{
  "num_hidden_layers": 13,
  "normalize_top_k": false,
  "balance_bias": false,
  "head_dim": 32,
  "vocab_size": 32768,
  "norm": "rmsnorm",
  "norm_eps": 1e-06,
  "parallel_block": false,
  "optimizer": "muon_variant",
  "beta1": 0.95,
  "lr_head": 0.0121,
  "schedule": "wsd",
  "max_seq_len": 1024,
  "train_tokens": 366900000
}
Below are experts of layer 7 (counted from 0) of a mixture-of-experts language model. Rows are named router (the router's row for the expert), gate (a neuron's input weights, with its number), up (a neuron's input weights, with its number), down (a neuron's output weights, with its number) and show model dimensions 0-191. Each number is 500 + 25 x the weight over its row's rms, rounded and kept within 0 to 999. Numbers have three digits each.
Before each expert's rows: "raises" lists some tokens whose logits its average output raises strongly, later layers aside; "gets" lists some tokens that make up at least twice as much of what it gets as of all text. This comes from a sample of Wikipedia text that the model never trained on. Tokens count by the router's weight.

# expert 7
raises: " a", " an", " the", " one", " two"
gets: " and", " of", " in", " to", " as", " by"
router:541512492507496479496510513478480513497471476542508470496483492489500514477479548540516519460462497543510473503506504504494491462456520474507455501465470487511492453444482506475474467485492539516549479503515540438464521497512471509559521537510510457486495497519454498521481494487516505506541488526431500495480507518512473513503468511506448524526470566516501494474513560489477525492509512504492482514492458505512525542484484501479472488492516520501504513475509514479534548479538473550506497524486494462491541518506465511530500483485488496467463526527523483509464502522523479504
gate23:510514502510518508485477522470505535502445512495493491499483492492518501513516471557521545479477492491505461505477493516451482480520522444495513504490494489509490507506441489565485490532515537464452510504445507500480527489484528479463526498492417460494529508519459487515514497516505499518548484523479488452551516477524473517534482500531422487515494476535527496532494432499526523513476528495515486534500506503498481496543526509533511507479478486493509438493462535519487521486488486497501517486490532504489509464515509473506503496498537485518530478465514483539502488531509491484
up23:484503471493552537455478526501489560517532530501548510493495519485494469486486484519496494519521468493496467545526471520467482456489531434494512479478506508518511505497508566560522501507502489497520506491503486532490504502529495448430514542512460456494493489550533495484499548481499522488495460500494531503502512536523472474522536473476480479546497488518517533526502475544524486532476482534517464512531534517495533483507471520511501523501508524485495465504492518504501489544462549489493494504470499488451493481507487501478488500507483541469509475531515508528491469536491516470
down23:506520516486488478514523481523510522451489466499507491502496482541475565475503514481459484521509487546520519514494481471538484509480481533511505504514467511476499505486573518519555486478502477518490511473508538483496482502508527545549505470471517551528471530476507489494496514528513492535500494502518504538499543514485491464473495498471483501516508534476514489454509489478530485498548470467484524501524473458491479511490486500539515460559513470525461506508502508487477448500524492498545525489517530466527490484503500496569482475482492465523468464496479455523515552490483514547
gate24:515547523482508533482507475464513533494523493542482505520436519532493476534508457533510491496485524490497497541464513483502490512517493492509499493525515492491502513480472484505525478510515491488528533482485531529484506477529502486465515532490466449469491469520458531508458471516452509497510481521492484493479521480539485547513469469496444490526493526464535490480506445526494481507475489461533456486544506525487503502487462516530502534485456465490502477475461509509499507496497454486568507517463523495474423485520477532491505488508525447482510472471469520519483495530515499495
up24:529511507495495459521509544486486534495510535504493520511496493497488470501529492524528496461495491523508461513517497493477480475459459430499514511497530457448505545488445479494517446517483489460455486500501520541504507485480521465479464520512446480451512519524448498493464513511494454488503504515497506487484521462517512514488496537483440505507505479524485499504468422493512554515516482463481467542493500482482476502496491524486480515500490488511498468509496514532475500527492470506499524539467552497465499502538480498476523508482524472520518470473535468537492492495534458498
down24:479486522483463499501493473492517494470481458482520498539465501545502481468519481505519516504485524506497477475527461535443486516498482444478526481533518522507481499515516539512518539521462503477519524518497511468512468506508563505524515485528469540522528508540480475454485478511447523545533526467512512472524522461496456484507511456515541513468503539487500467475517478497498475489495533482491501535474518482485528506503491497483506476499504474481533461542479518471531501474477550487474542464483506536503498474504538503506509473480537485449554494530520543467498510504517493510
gate25:500507489502544502515503537549445471536492487472510490518527491508471468480525473508506493492497501507497442508501519501482549479485471498503511508505523387489435520463517496493482488495486496532486513491495483473528540519518491511490501572505523496487502467531489514499461550497539459472474502505482508485513503475535543486512525492496524473526488506482510496519493508482509506513495528446529522524495471469533508509464469439530514535524470519451474494505518532499546514466502478530480520525540498470476514506548492498502513509523477486506507470497503464533495515494466502514
up25:483499536524450492516486531479526543456532499537485521488486470483574472493506499498505499517497487479551556495465486498489484509490513490501486490465522526499474454543516497502492551469514504457506518482494504514485433509517505493516505533575489547518531522481504525508556510472456541483518519488482501504465445461491519476507480496475513508497483491509469524501463496544507478479480499486469486530471543522502476471528523490508487490515492526525520515473476453490483531531532505483513519496488538517510497500498510473511473497470475476523515505493507505452455468470542518508
down25:493550494473466495489469513439514473513509473486516553491505514516506479463478531533535517512499571491551515512487495520467485463506502491494486465503508508455528492509493490512502484535449458505499517552488465459492448507497499498478499482453489540505512487519487474481525501509512483492473543488455509529497503500549480471509537531523520502528513525508537486479491471523518544479467525509495492470512550519516503496497482491484488472523516480471535495521483512466497504508523440465487520513471447520510478492512482511509488494460481550516530482489500490544518506470524477437
gate26:483499467495505499511539531460498484474474483500489463472581467455498505507509489479515481483501504465495541507552502504468519507512485503511507510510509508484485484513473524462491509480526495508473490468523485516542504465516446509448459475475469494523522483506484523523539490462486495503485503490480486511564480503466499477459517494481540492516486498497489468570483477490495538454494463508495540497473524503467464548460536493492500531516473522504522527505497516457531476508563498470521472534467536511495512476538509508502508487503534496543508521529481506545477544494520522498
up26:456495490512463532537528521498483488523492529501500482498505531504508505482501500493504491490497496497494503483461490509549525523471470494545492485470507482508472490486510505489493503492495476504493526440511478501492483504477460505497465458471514493498542507512449483477515456474417467517522487487513489470482514471470533468517474466512482493482506511459425508530486469522488457516513493506528549502524510525492517523447491462461546520487466541516501505482481502539524458481534506477477449495506481514499538528519501465511514525499495508497517559529467460511456500474547539496
down26:519492505480517519494508497577540508516515473491474502523483497519516515513532488467455506489512529510501513545508524460536487516511505509483513498539497492492477482560519474546488518506497498517519522498477537529475474477470512549502495502473478477501523484498543511500463503503530505532501462471500523528511485488527485492487519538527506533491483471530520471485491529477512502476489481485509477494489494486523551505497432493501517505452541451490469489507493481483461489526444495565454499516509534461484465516497484547542511544485508504552470463492536471472512501489447478518
gate27:508554467472468501473495525455483509479496499443469525535468513461500493527499487531535547523501535471485488527507502505491493499520532500453549518487538502545515493502516509501461490514502517492480523516453495511510483482452485484467525529509517503475481519476495504518475437538466532465496519504448502513528510476502505523547489497486435486536462478501498479513496507483452510505477497475475510481479506553525536476488517501471470511496461505510505439537476505509463538515501486513479495529490474494523540514488453508453520476515539471477515477488486474518517524510529506491
up27:495536500501536491480489515524518466490510473430509502445484522498493482514501468504519542512505510456460487523521490527455492461554467471478464494477547476524472489480475486543457502525505497498448503509472496494506492514474451509489545493500468512496464484518466506510486481510483523516544499501456495488519498495475475514496519514525433474501466470506504502503545484534543525516505498495460508547507541520531510553536524489513488516488467500462506451551522513517522536515506499490499530487503489484503504477504512474501466523525549515485517511497459478496518476469513479450
down27:514501533520480497499515493416513513477483536548515487526491519438498487511456528452479492482500525558504486489528495502503461510477507491475486512564492478542514501494482499515512537503483491483494463498512498479479498533532480500513461490483450528480508544490513480452551515460502501491505486481498515481525503496502475492492522500463517546492524493508550466524551528484468486450471500469557495502436493530502510479492504530504490496454523494529524499475474518518477473486512535515515521511508440511497522484497527535504515519486460498442514488500509529475481514526503491486
gate28:499494509514485479488508498475478462524499480473490500435491483511507516507510498486491509521487475503512493507486492536497498483474484485518491501534530526500490498490504550530505509441533513449523516530487497509469516496509493478493520502481516519519451495547513502504507467516474550506468520509551531479471461489491544464467540507535538505509514490506542507525466466543506519496507512503477482466489479464499483522504516488471456485465452479529539529478508443540522483494513486455506541532547547486499469428507520532476504516517501501530498546529440489546477480484504501501
up28:491486487502453483462486510496544497490487509544487535491506521487491504494467530516475519514517548470507521495499522529507513525519502547529533484439520511516490471516495499500502540487487492486477486493516517508506496498532482538478527520527492462497511479503532478496526513466514541470500563493479536496483495538567480461521513526493473461529507467544509528500525474499472529469514483493490528479504492551460511512485498513483504546472506516526549479545468482497464505554468493488431502503470516561508539501510528496523492492521530498506531459527469516474495556493502491517
down28:477504529494510467486520580500504518493510476551521496549561488469526446510528488498504518486500478471494465497513472515499497500529499483501537496503511506450489475484502523484471509525483503499477519514508477482532498471494567493508473535497488500496539517509509497539507502445481532483489500506514481509512525501549472486487469460476531518577478516475511549513490510515509451489493470513530537486488471491480518543514471493495505512529499513448479474508520523543489545518471481477513517533454518494485482539456544493513515513497498485513448499497509486480501474523512445486
gate29:463516526505530526485494466492507494500503476506480503489518473449507538482474481470465493535467479513505529429489543497474536552482503530498519536481472540496529506500500493520503500489534468511509548513459507498509503473457470493499500521463507449516566494480524535470530516484485500517496510515515538509473540488502500488463468516527483537458424515523523526537472529511526518471527491539523494481500498499511531495485481507527486497498476527487503499477528531462503496504525496486564469506443477513502491499480508480510511507496517515481500501483483509530540481497424510469
up29:498485538496555565494521520495544516483479522507467530495560498487501484469504496467489511506492496516505478475483543530483526552519502501454466490468485513494529520520510527506534488489542478512476464536501507506552498520499449469499530452444491503497522501518492473505561518465476472526510521457485503505470553482521479501483505493463490486508471473508516525513467538487518518491525495540502471482489532507486473506514468476501498504511525524511487505479496527488545470473516465508515481482532460480521495439492472502484497503516528483462507498480489519560496489508439500463
down29:517484495501474472487519534544527474508512501510518543540517512507490480540487482477487515503522515475494515488548502521524493491520485540490482474487526507520487487530495501472530500473502511529512511550550524531506536494507513537498495511481468510495494506500511499509509516507485472539502479448525512529448516502492508507517500513447460467519477491527467545478542496509475583500459468514509544456480489511463505492519505529467504535508432513471482537501464479477502471516511502536498498494501447520535497452507480552487501445513525480526537507529509492522463530489464477521

# expert 12
raises: " the", " his", " its", " two", " a", " this"
gets: " of", " in", " and", " to", " by", " for"
router:532496528517515512519506482476507526505481451537537497461465491523487477453485554535509490482467473542511444524481472482508494494482509455486490497461477489534479448455506533479464439530472510469537506479501526462473519529512461510527493535488487458489484538536450517522462511497504493479554491475497477495521501511513487480474509481530447506514486536540499500483514569516506529498540514509516454488517492508527515533490446473501496493484505525503498524483517505486547507492530506522474488489486486451474507500502485505522501488474458527477500505509508489490490493515459480472
gate23:492473508510514518498502494524545529496525526501514520521502513546484523471447478511531533464530495502502504542457459508472469490535515484559512511506473544474458501514493505493489489514480495489512520505527460567454498527535491491500469486476484518498497519543505478493504465480480447510509507497547495502515536484484475510497468439546477467509479477509497495491529481546484505468512491523457496496517493510503511486456491502543512452477478535489513495520489494469534493529513500493465505466527494467510531520514518480476461522441459531513469485543497534520529490546482534502
up23:497488551514533551487525509501534518441458476503504518511531507497501521474480536488539536543473482520503509483492518518510494520481507518517469452510490510488468494486498467499484468523480535506500547499511528556511490510487466521491445532495523511539509480555553483519505488445504499528538526527491470518465520486472501518537491529492500470496506531476499510484531496500501510541523478548541467505504485502524517517477456548509509497504475521520455492499495498509490513494479495449516473472511485541521538497525524462514466476453516510507505497571479501460497526525501516481
down23:496508509506525421516501495449483491498500497498506489500515458499493441512502503501499490481520501522506482496530498504528491486481466517462495466527557475524483498483527507446467517449506500518511468474504486455512494549492499523500515490511503493497506503501464480461500493500517507475504502532467475473506477481504483513474523486482479528516533510510484489543504521503470536480482497475565551514506501506505516543515486501488519545532462471506519502484523504551460519518489507515503493501510484439525491489524534496505537448510460495432500467446492469461452546465535461486
gate24:550508532524473484474517500552474519512505487555502521470494509515524557487478507500491459471508463521534448480500488522548472444455465488505501490494532451462475532491559471484467525538530500527487514553499547496515482522494492516497505521556492511524504504496516475489520513526484530490520495538477539488492483506492524478508509529483516500486535464493478489532474492543496526512488513533517512515569511512536528458520473481511491505480454464515515492497510524521516497490515536475527532504529480460503484489495478473519498482512482519537487464507511523535494483501477457505
up24:486497482463500527530472510486512462480461531507496520516522499454516495508495518469494532531476520497508528506506500502490467531529493504524574518510519495537467509533479513521509521519486507483485495475534489494484501463487517525463507561532511528486523539521510526493476481482491460497522491470577548476495509528521532454515489463465537481527534499543460474454489517462492478510511498536485466500462497516477486473497493508501474512488486542499499463535486530508483530451499462480460465496535483549472494523493483515516517490510452516500506451492534525504539515477528507491
down24:501489472489555515464498478499525503514482487513506513474528512520487475521499502502531476479520493503493507525514513470504502513480531484491506505538466455506531490475492521485527502522480512472488555459493485460481516571473486476524476526475514468443504451509487520516481493491490521503491528509523492508470500477477506476515484488542525494513453452475495548528496507510504501492478444492491504517457480514497512503524486522485511490487530509487477536492504528490507517497503456519469503473520496503514463561527478580455511507538476496402509536462498528504494539538468488500
gate25:517504487515478499487528524506507472495513523500504511503511529504492499484468538509504495496483551505468460505456544526499545482519489515503478555535512505477482455502511520503527502478556522496477482536469529483530536529489511487507523499496469493505505495493470442506510467542525456530505444504544472481453500495514483497554496572465534491510510510545481559484484490469505535488497515500542515505470488470485483514504467519557480483479523478475502471490520500474565515483494505490434500461498535467525529479489515468513527522499520496495498542497482497485513533508507498508
up25:488494537497505524448506479529475475528534482454468486460546541528542499499490504506525480531497464501516478483499501518493475511494492516506503528521527492477535495503482476479514478518506526483455480534513517489501556540509537495523466460457505559501500508483465507458498481524509484558518483532515487507412492525487484490514530494501491493494492474492500532480506495454534476462452486517489508536488502506499515453526508525498481501483518486518550508512516469510526511494507490457487497474482503466470463475475558467522464496513545545535505534503521523501482484505513527468
down25:483483483514503525486528511478475478468480480525520483491465537523468477504515498498555512498479536532438480469427492545494491511498519469484507552488446493514494480448512531509509539486530452469513511528500497479493474468499484455482487487503492504532515512546494516510493497508525442461551515466522536501494473516508471506489481500554494525499486516515466513516479526507496487514532559482510476507538503498462521522515531486505540489505497462460499498478493501519532458528503510485530488475526479491511476479508491501491473480481500544418516482472529500469493482473491496513
gate26:474521435494532482513481538514495498497505496469523490510514501490510450536544515492523524551495478530548523465479510496500538512475489486540486508459489502506517490511514543472450493468490497515482487458499481537505502545545476467474468507525522480514497461489453501476543526473467528437478480489505461484503523489502503488450467523461466482439454509518506496507465509494538522532477503510514497502500502494507508519486538466511517495496496541508513474529462500508475486539442505541509506514514496461460485508465516524516483520524479533486482500477503496482501451517515466494
up26:510462501513523527479533496497485532472492514501475523498488532498525511479497479474524470485518531496482546555537504539499480498479509499477498518518481500469459484521515450517545481521487498486496524545484506473532517434469487522491543492485455519477465501520508490553495523466521498465552470458513493459467508511505476491550509531501484513534515508529545431466505553513500504505493489489478505492539504486493475445502468564500495536482533487512500506517473514495519523477523467459494531471480491496464530475504483497551523498487509477489497487521484540506498503501506468536
down26:504537447533429495491511518468468554496518455497503452504468478526473514514459523534536519551524498565470465492513494483502474476492499491483518485499496478459523460498493536501531476460490488528491526513512529497533477488474532495468466520516504501505525491477481524499513489516443482489501521511518517548492490511486488489480505500493487492506490506474535533493525491475521503508477514475516516452487487458476518480477524491489501482562476546500485506491473494471532486475490493521492489522504547517512551471504458547473491491526525508570505495475519505550509453497487502497
gate27:486523465503501539521470533538518520546453513493496530491523503543490507523499513493512526522500493517505468505524483489466457502493476520550524488444484456483478487488496507451472448495478527522477513522470519491488491486509452486502479508533496469513499445498530509512504525507465522496509493503494522503492518515536503516449487495491472521487502520545509518479495543530477521492503482475554518482501494481529490436498476511481498490494524521514486491499536482457488487478509484519508559553492496528468459553512502492515563482543506454492506486464519529520541476494475438512
up27:528507502513503506514442513515556489464490502510454483512543467534512514492501520488503524520539512496498486495529483496468466517490509522502524464460495495473485522499497446522486497486465493478496537519481511527497496455491494540464503491551489529540523500528541484534562501501511479488497489506521455490483476448511482519482508504447515529523525495541516518505489551505544529514528544512485544467466507518508503471496508445527495472486536519530534441508497495484496498513508499512502559513447542512527476526504525510526514476484504491491533503474488467533500522456524475482
down27:524488504543495510504522475513491496529495507517501434496491497491548481463483513480496506481499496513520502546480470543513513511504513479494462507528471488488475469534496513513481492550506517479479466491513510485441493443497513464498496491522496444495470497511452506503452474458525503521492478481458489482523472486503511488499502513489482480424528479475498494457477503485503505528437564496522469530510500485475513473491491492469490483532501510463434526470489446530482480526502475505487500495511490499528520457485544498547513486516550513476506487483533529472527502519477516454
gate28:501514581503527506508476509533481489504499514531475501493439500484492498475502519459525458518498453506511475522501506491486540538503494512476503500525518515489466510523453529510488479510484483461470479514504555465493515526472519509453525511488511525467508534527482514482471534515523479434547544495480498498522493519496506489517564537479514479499503505494475496504473508543506491467487501516460460501478551467504483513482482480477518503483472531481496482475517493477499472503531473462508464516513484510551489501492487548524533543470461493515473479532540509530507530468475522452
up28:446553519472529521474476476500489475533513483495533519495492495478454534462481505477501512496523510500505486489517527507516481532487501515528448518499463527457489487473492483505523488492495479536504518480477511522476493525467490493538494501503544480504506538481450542487484494539521525501522487494484484532521461508509506497491515456530515510475504578498484521518533517511502473526529525519483467483455479489543540546511471490531489496496516478467524493483509515521545527519505494494511491489422514510491552505537540503553539512536485522504480517489527524487511438506523504540
down28:502487479525521439528501514521492498505509505458517491525497522492501498500528456435500496470517494463531523482508490522479488451480507536464455498535521502537482519564464521468533518497504549477503440511526507499519537511488528507508484466464469485480511471520496501436509512530503524539488501497516464507485518485442485548477475506462489452442476420543499494490468500529518521488480502480533495515497509529481520488488505498516489508514479510531483465503496485510446529526485490517483494529500485474506511487546484496531495467528538494497509509484489492484532476487493506476
gate29:526557478466543498543520455518428476499518470525500511513492470472502524523533489451497506539474492468496505487488507541467527486512514508507565509490515533460501500496491498523489486495499509514491460486488465538516504511504531522490513492535508484495517489475516475464459502537537515525525468529514536485507513475507439526489451513426494490477503531491481505483517520545469512547511544518494530532493523519507487458472500500497489500473478551497478505492508521516502434489492482519495471506467457486470516481496476504502506555487473483474505472490514466469488491491516488521
up29:486464498512515477473487457525549480476490551491511480498517538498525509447502495505490502503488469500471501512490477440535491514509504476523473501485504497501504481511484495481478509517530483486519481490471522470482500445494481511520503508471494487535496526524497426514539519485476473456490548538515457491489495513496529434473486495542522498555511434492532511538476485484522500501472458485475496464491468473487524505535528497535515485484487499512539532471512498452512499483458504542526463489520508521501527535521503469482500467498537490500449529506533541537479497508495543496
down29:516494486494418508521503524559512493477491478477495495505503495520517501477507496516512468439525502482530539549493504488516509517509490493517533516474483437481482463476496489464461524514509497504527533496466476486524459488498533499486493484501519550473507514492399497493515480481497499507519501460515514497511483500523544453526500483518502504541499435538498547444515537512480484512497507550500505515500519478539505520503487480484495513482518485458499451500473505517519543483493476515509524494486512532491507483496472473504534505504486464503481524451482464515475497529464474458

# expert 6
raises: "\n", "General", "The", "-", "====", "==="
gets: "\n", "-", ".", " |", "|", "s."
router:477493497506487479534486512500477513531520462469525500540513496490540486512494481534475470506491491462522505458487485512529528478510526492511534535529536475520492458533512496531551508476493518549502471532526479480508452524529501503489482487511464526510483524528517494511543436521512547503534504500514483501531491487510471541528474537473524509505503548535526491514495510462474488514457506517536502453503477506553530470499486520502481462473498533502539515518532480507483482524539497437504498511560503501507525505509476505481510504495468514478487473489458494483474502441546540526
gate2:480532502552517498527474504527545504550486444470552495511495500516497506472534502496516531529478507488501518497501504578504462507517483484516509526530501487546556521500529518505502505490497531512523493519492480514483507530496528560448492463508514525463472478483477479523497460510509450494538507489507547488512477504535508476473479504488504482530504516535564523482513491499471477479509536474484492486502486515544516502498489483480436519470489506477475453479497504506530519466483512491452514538516528486496499504491482490522462528455515495458486488460454521458495518482470509515
up2:495519515519528510491462495510469500517510480502502468520514534523492494494511490528510530498468509492534531444481504557511491483527511466499521491485476481490515525503495474491508503505524532480482478571533511476512498537474540535441463512510505495445458456515503499553517437513521495481527496528504551502513462498514485474526512524510497532498514534505507510498506545487469478517505513481473512482510452541558517476468527531464473518493480519486539499490512482485542526500511502494484526503504488503509513484461477511514445527440484508442480453486510548498491530514510518523
down2:516492509473497475480523482518488503481534477497495496529517473527526478473477479493497473502520532466526456458493468491494504536506486468511482514515485500522505494500478521505512541607505505548510508511476527470495466495531511534475489522485443448524500494544485477495513502515507502508489477472476477529501463530479515501497517500481478512554517445526499542527468505498496483504495467504518505484510509521496491529516516567525532510527467463537480502567472510535468512503462523480530457491535506542522537472510524501523499466519482543524472494498486531502451487514505500497
gate3:506493511490533488458495526490480495521528517554508489489492535516484475520506505505490510452464534550533505445525498454464491489475475481500511490517469533545510525496508499536461496515524506503529494494502514493507457521446492461479552506525532515496523485460509535501494534493477529485501513513529487485494489470503470518515546490499486502523500482509511533504452518477452480503481544465547480474479502522457521451473459473521502480504497542484523497511482486525483546485478497484513508499487508530523529533450448471493519469458520476449481462533515487538496513517491505536
up3:479511445452443502501496528475526497488526528535422511512505512506481509518523494542533516510474502488523495473536542520475516515480513479517518445478513487469481506492498497545537509462486489476522510466498513468508492563508477481486518542467467512514494501479575474522503507526500474452459480535486496482518496487483514470482570509519506523517504502450509493483491485498515495496487520532538515477479527494460461474470524537493481537510509520506456506506506483504496508450500486503513499474509513494480467472487480512498527503452493507488459498510484459513533520515543514463
down3:482516507495492556482448510555476510493513492504515479506492484520520488514474478488502523429509480502511504504524511525477506516529485477478524517443520514487511493509514505464471501514539505477518462499499482520523501526464498478543513509521542535479509474500493531526485490462533519475495518486545528487507494496512476509495489546495526508504513458542442498502504528472499493515518506488500531510512508525516536497533527517482540497482494473510563465506478485545512485540536490529515478533504536493484521492486506438520506484509467505571520561490528496521474486456421508499
gate4:503514503534483501550470546482478535515510526545540518468539490573519477542512458506506507516506517512484492524504488545495537540518458511495519500478519458495501484487513528478468483530491521530498487485499514511481510497510500507515595518528481510509490487511469471511485499464500494532484474511481517501491471513527496454450507523501521494476501521493494534488470498495520490494493532490523472529460502488520438499548440535527465515509475530469530507511482491498471477480505516507539500528497471487490481524500502492527582518478522525457464484505487514524495536501523510522
up4:540513487500521537522518479490510495424499504537506504490454467462503514493508492531492513534518442504463533488488509463482450486526517511472490499498492536491529526497489481536508488488502460526507538503486456520485486459552484516453484495503501502494456500523489551495498480540538516472500524502478514489490539486519493486490516482456525431517479501491526464468489502571465527476511483471497487521495509545524505456511490499505457488512507494514460505510484514483520491535517514477477479525521480463515507478519489506484495518502502509539497508494520553443487477490456470556
down4:535454494496500527506485471520503504463517485465509479495479523521514524441504515504481506496511499509471519532517511509514478478531495527494506517524503512458504510476495489475505472520500480503455478497495514477504520500543530503528528484456483482466488509482519494519519475519493457504496484495523553471483493503464495489485505510489479450501498522453531509498524520529491508473498471461451442486509571471480467473479470495481471519511462533470449511500477484526490467514517499507516511542472508525488525485523504531500524535544515488565545484514514487503503551493411501557
gate5:497496491494495495508486481508501459475532505505438522480463520517469521507477525518482487494474450519511503497499520503537491448523525492491496487492490524522490501494470496525541512516521516509498520485505472460485526494474450498501501484479509460470523526511509469466511547443497502517476506475471457498474520477491501479537480523563483529537438481514549524521494492496454506500513555480510477522509477496550514499461492528448491532527485529531535492539500443547512541453520489526524528486495503478495523513535514491506505520516486470462515472550490479528490534510527491486
up5:517546456527483449488513501458541488502478517458480506525471524484566499543513455516490485499447514495524479508497478474504508497473451502496470552491496499435508555492504504528524499481506502542489519454515489497510456522495497466521490497487521475494499489497523536467511507519502500472531529505477470496563514472511501526469478507493498503542504463443486502513505517497486507475466501512490512470502491523476505402468557510476519487522514479524461517455471475518491496484513499515475506521491527472488539505510496499485496519501506505501491493497508524514468523517450547504
down5:475473510490530491496499531547514491498515481505524508480507464507537511549535548466462506496542507486484528487502524502517493539508463489545517490463521504450503497529509480486513484461500545509501476504468531483519542505472510527490567549487505500539533514488519451491448510482533475517482471542499525510510496480508515511505490498494535504509496494487479485505490517496476529477489483511487485496476510494525514450517431488499489488449521467502527479537515476471478500538453490503501519480565528503553487481534488530497545503479486485519475531486553526538506496465469522508
gate6:497479480455517513541501488499482495494522481538504482486528510472531461485476468509496512472489515526484533485531495492535512496512475444517492514440469513490503517454537481505465489479501543487504470518511511526468514496499460500487507498468513498532524485533448488532459486532455457446525496480540489517519471494524540517515523456496509498465466467512557538501509531505506458488541493545484486497466496507520472511508470478502525488549505504490437473547487452504502460509492475500518488535495515516477549487504511489527514504492474507510523510480548489519506493492462548480
up6:458493500532538535479527571525498518490517479505531492507480476511461516513517492501493465537479516501480482505546493498520531535512522496508491499480451480459527459491519536506490512489570453526495478532471492509465461527500526469530519526491472467468521507530479516540531464495531519524498531472506477475486507516502511478469456496537475485479487479447494468478492476515530472507491484467472509498462501516504551452558534497490509494552487524487497507512499486518524460543497491520491500482497532493534507502472478521478508518486531483504510501494509460505497521428506477483
down6:506552509522534506490543491445477500485529533522498451487483489468490455471496476488484475514563516547455535475502471539502479497532509490490506478491493491544541483492495475467495521505474538493513475486510526500466540501513501526519454484510494520517506492494480537502519535497494484496527490498500505501489497495511494474570533494511495498481517503495525489435484496526510526479476521534535467519489553479502474494509511505484531475460521522525467541504487496502490506501491499489511528473482477435523489518444474514496488518457504507427502508492543493492487505455545480449
gate7:523516471485470471503480505500510504518519475505486504500489496535519487533486494529523511552501477479531511468507533526493493480500455485499528492504507511484530518555499441475504549449498508535528492491508510482541487490556503517507517477456515487523537500517477492533506500502476466513448478475491524547497505470486499518540487537465544476501562504504466496465492523480455490484476518491484510481486494481523473468509480513465489476443474498523552514519538471498482508511515507492492515518518486426523444457498488497524530503459519478414471496488494512502501487490501502504
up7:521472516499507561515491489461521493492477496522524510498550494473490531462486502479468501486475534522474470527503517491506522506516562504512487509526493486505482486469523506477514466534498535463514523510469529469518496482482492496455521528508503438506480485490536492459524484512515520485539505529502486499539541503503505513469471489532459546447453503495519491549476487515504523479528519489496508490503498553517519526509540499518504536534516538478456483472440542460515520470542512490484494471458541545505521532486482487483491510530484489564518503487485474513506481502494457502
down7:503488453523546524474498509511506474534466498463568491458482530509500540479513494480480476487525473519492521499486480491504444480461500454484492504501460498517501510470490540490553485517451520531485496490498497487480479516489499488525506520501508487464504498477488497499489486459515528538482505511485491489504507476487512496548493492502444545481509456485461450509483501495535506500578460471517473492522490475514518472496526480523499527520515495482452488511515534500534532473489489498515463488424539540479484508517509474499530511530484469498542558511473477522512489537482512534
gate8:461479493500524555540504485502505440522486506494513530499537523488460510439472497503495466510518505479512448508494500498460492520496488472508490547511509524498502539524492467491474481516526431489505530520516507492497475538512502497497486486483486455513514538504499535484526484539474473532526482511519513500455503519446503491464511501452462489469486485541509541545516493490530493492482442528528527557500491494479472438488511516530533493529487494486473523513496484512504523492474514536486535552493461505533492521452482494508470485514502506531488508518542509471467493505543480513
up8:505526528498499487521491504497473474489498560538477501482494487534497468516521477533489511477511442541466528513462494498520462450484494523508495486498516465498533487468499446547520507499510508497493500518573517506496489459476501488465500516511513499480518468491477493535461532520480501498506465529494518520512520498526522495529503501506507573499525483479517488508496508518517526513532542481486508512482465485494548492517518519475433487490471518481521560480527510487513462510511518528493480496544484490449513530546486499508547480555497521553513466518474488495525518502543526458
down8:528496478487476496468497456450477518486556468499478537463497495456493533477497533512497517483486502473486529499542467498482479539472467485502485512506512519448505544457503493481511492500475461515512469482516493507454512475514504450537513466433485487494517493510494510499511519504474466507501456541512513497456521530508540485521472468531492503470526481503486497535514464502531478476498499499518492572510478554517511452459498501479485549530525483520501480502484492566495514538487499534486500533503465478514485517501521516492516488514489464534476477545527465490479487492471523487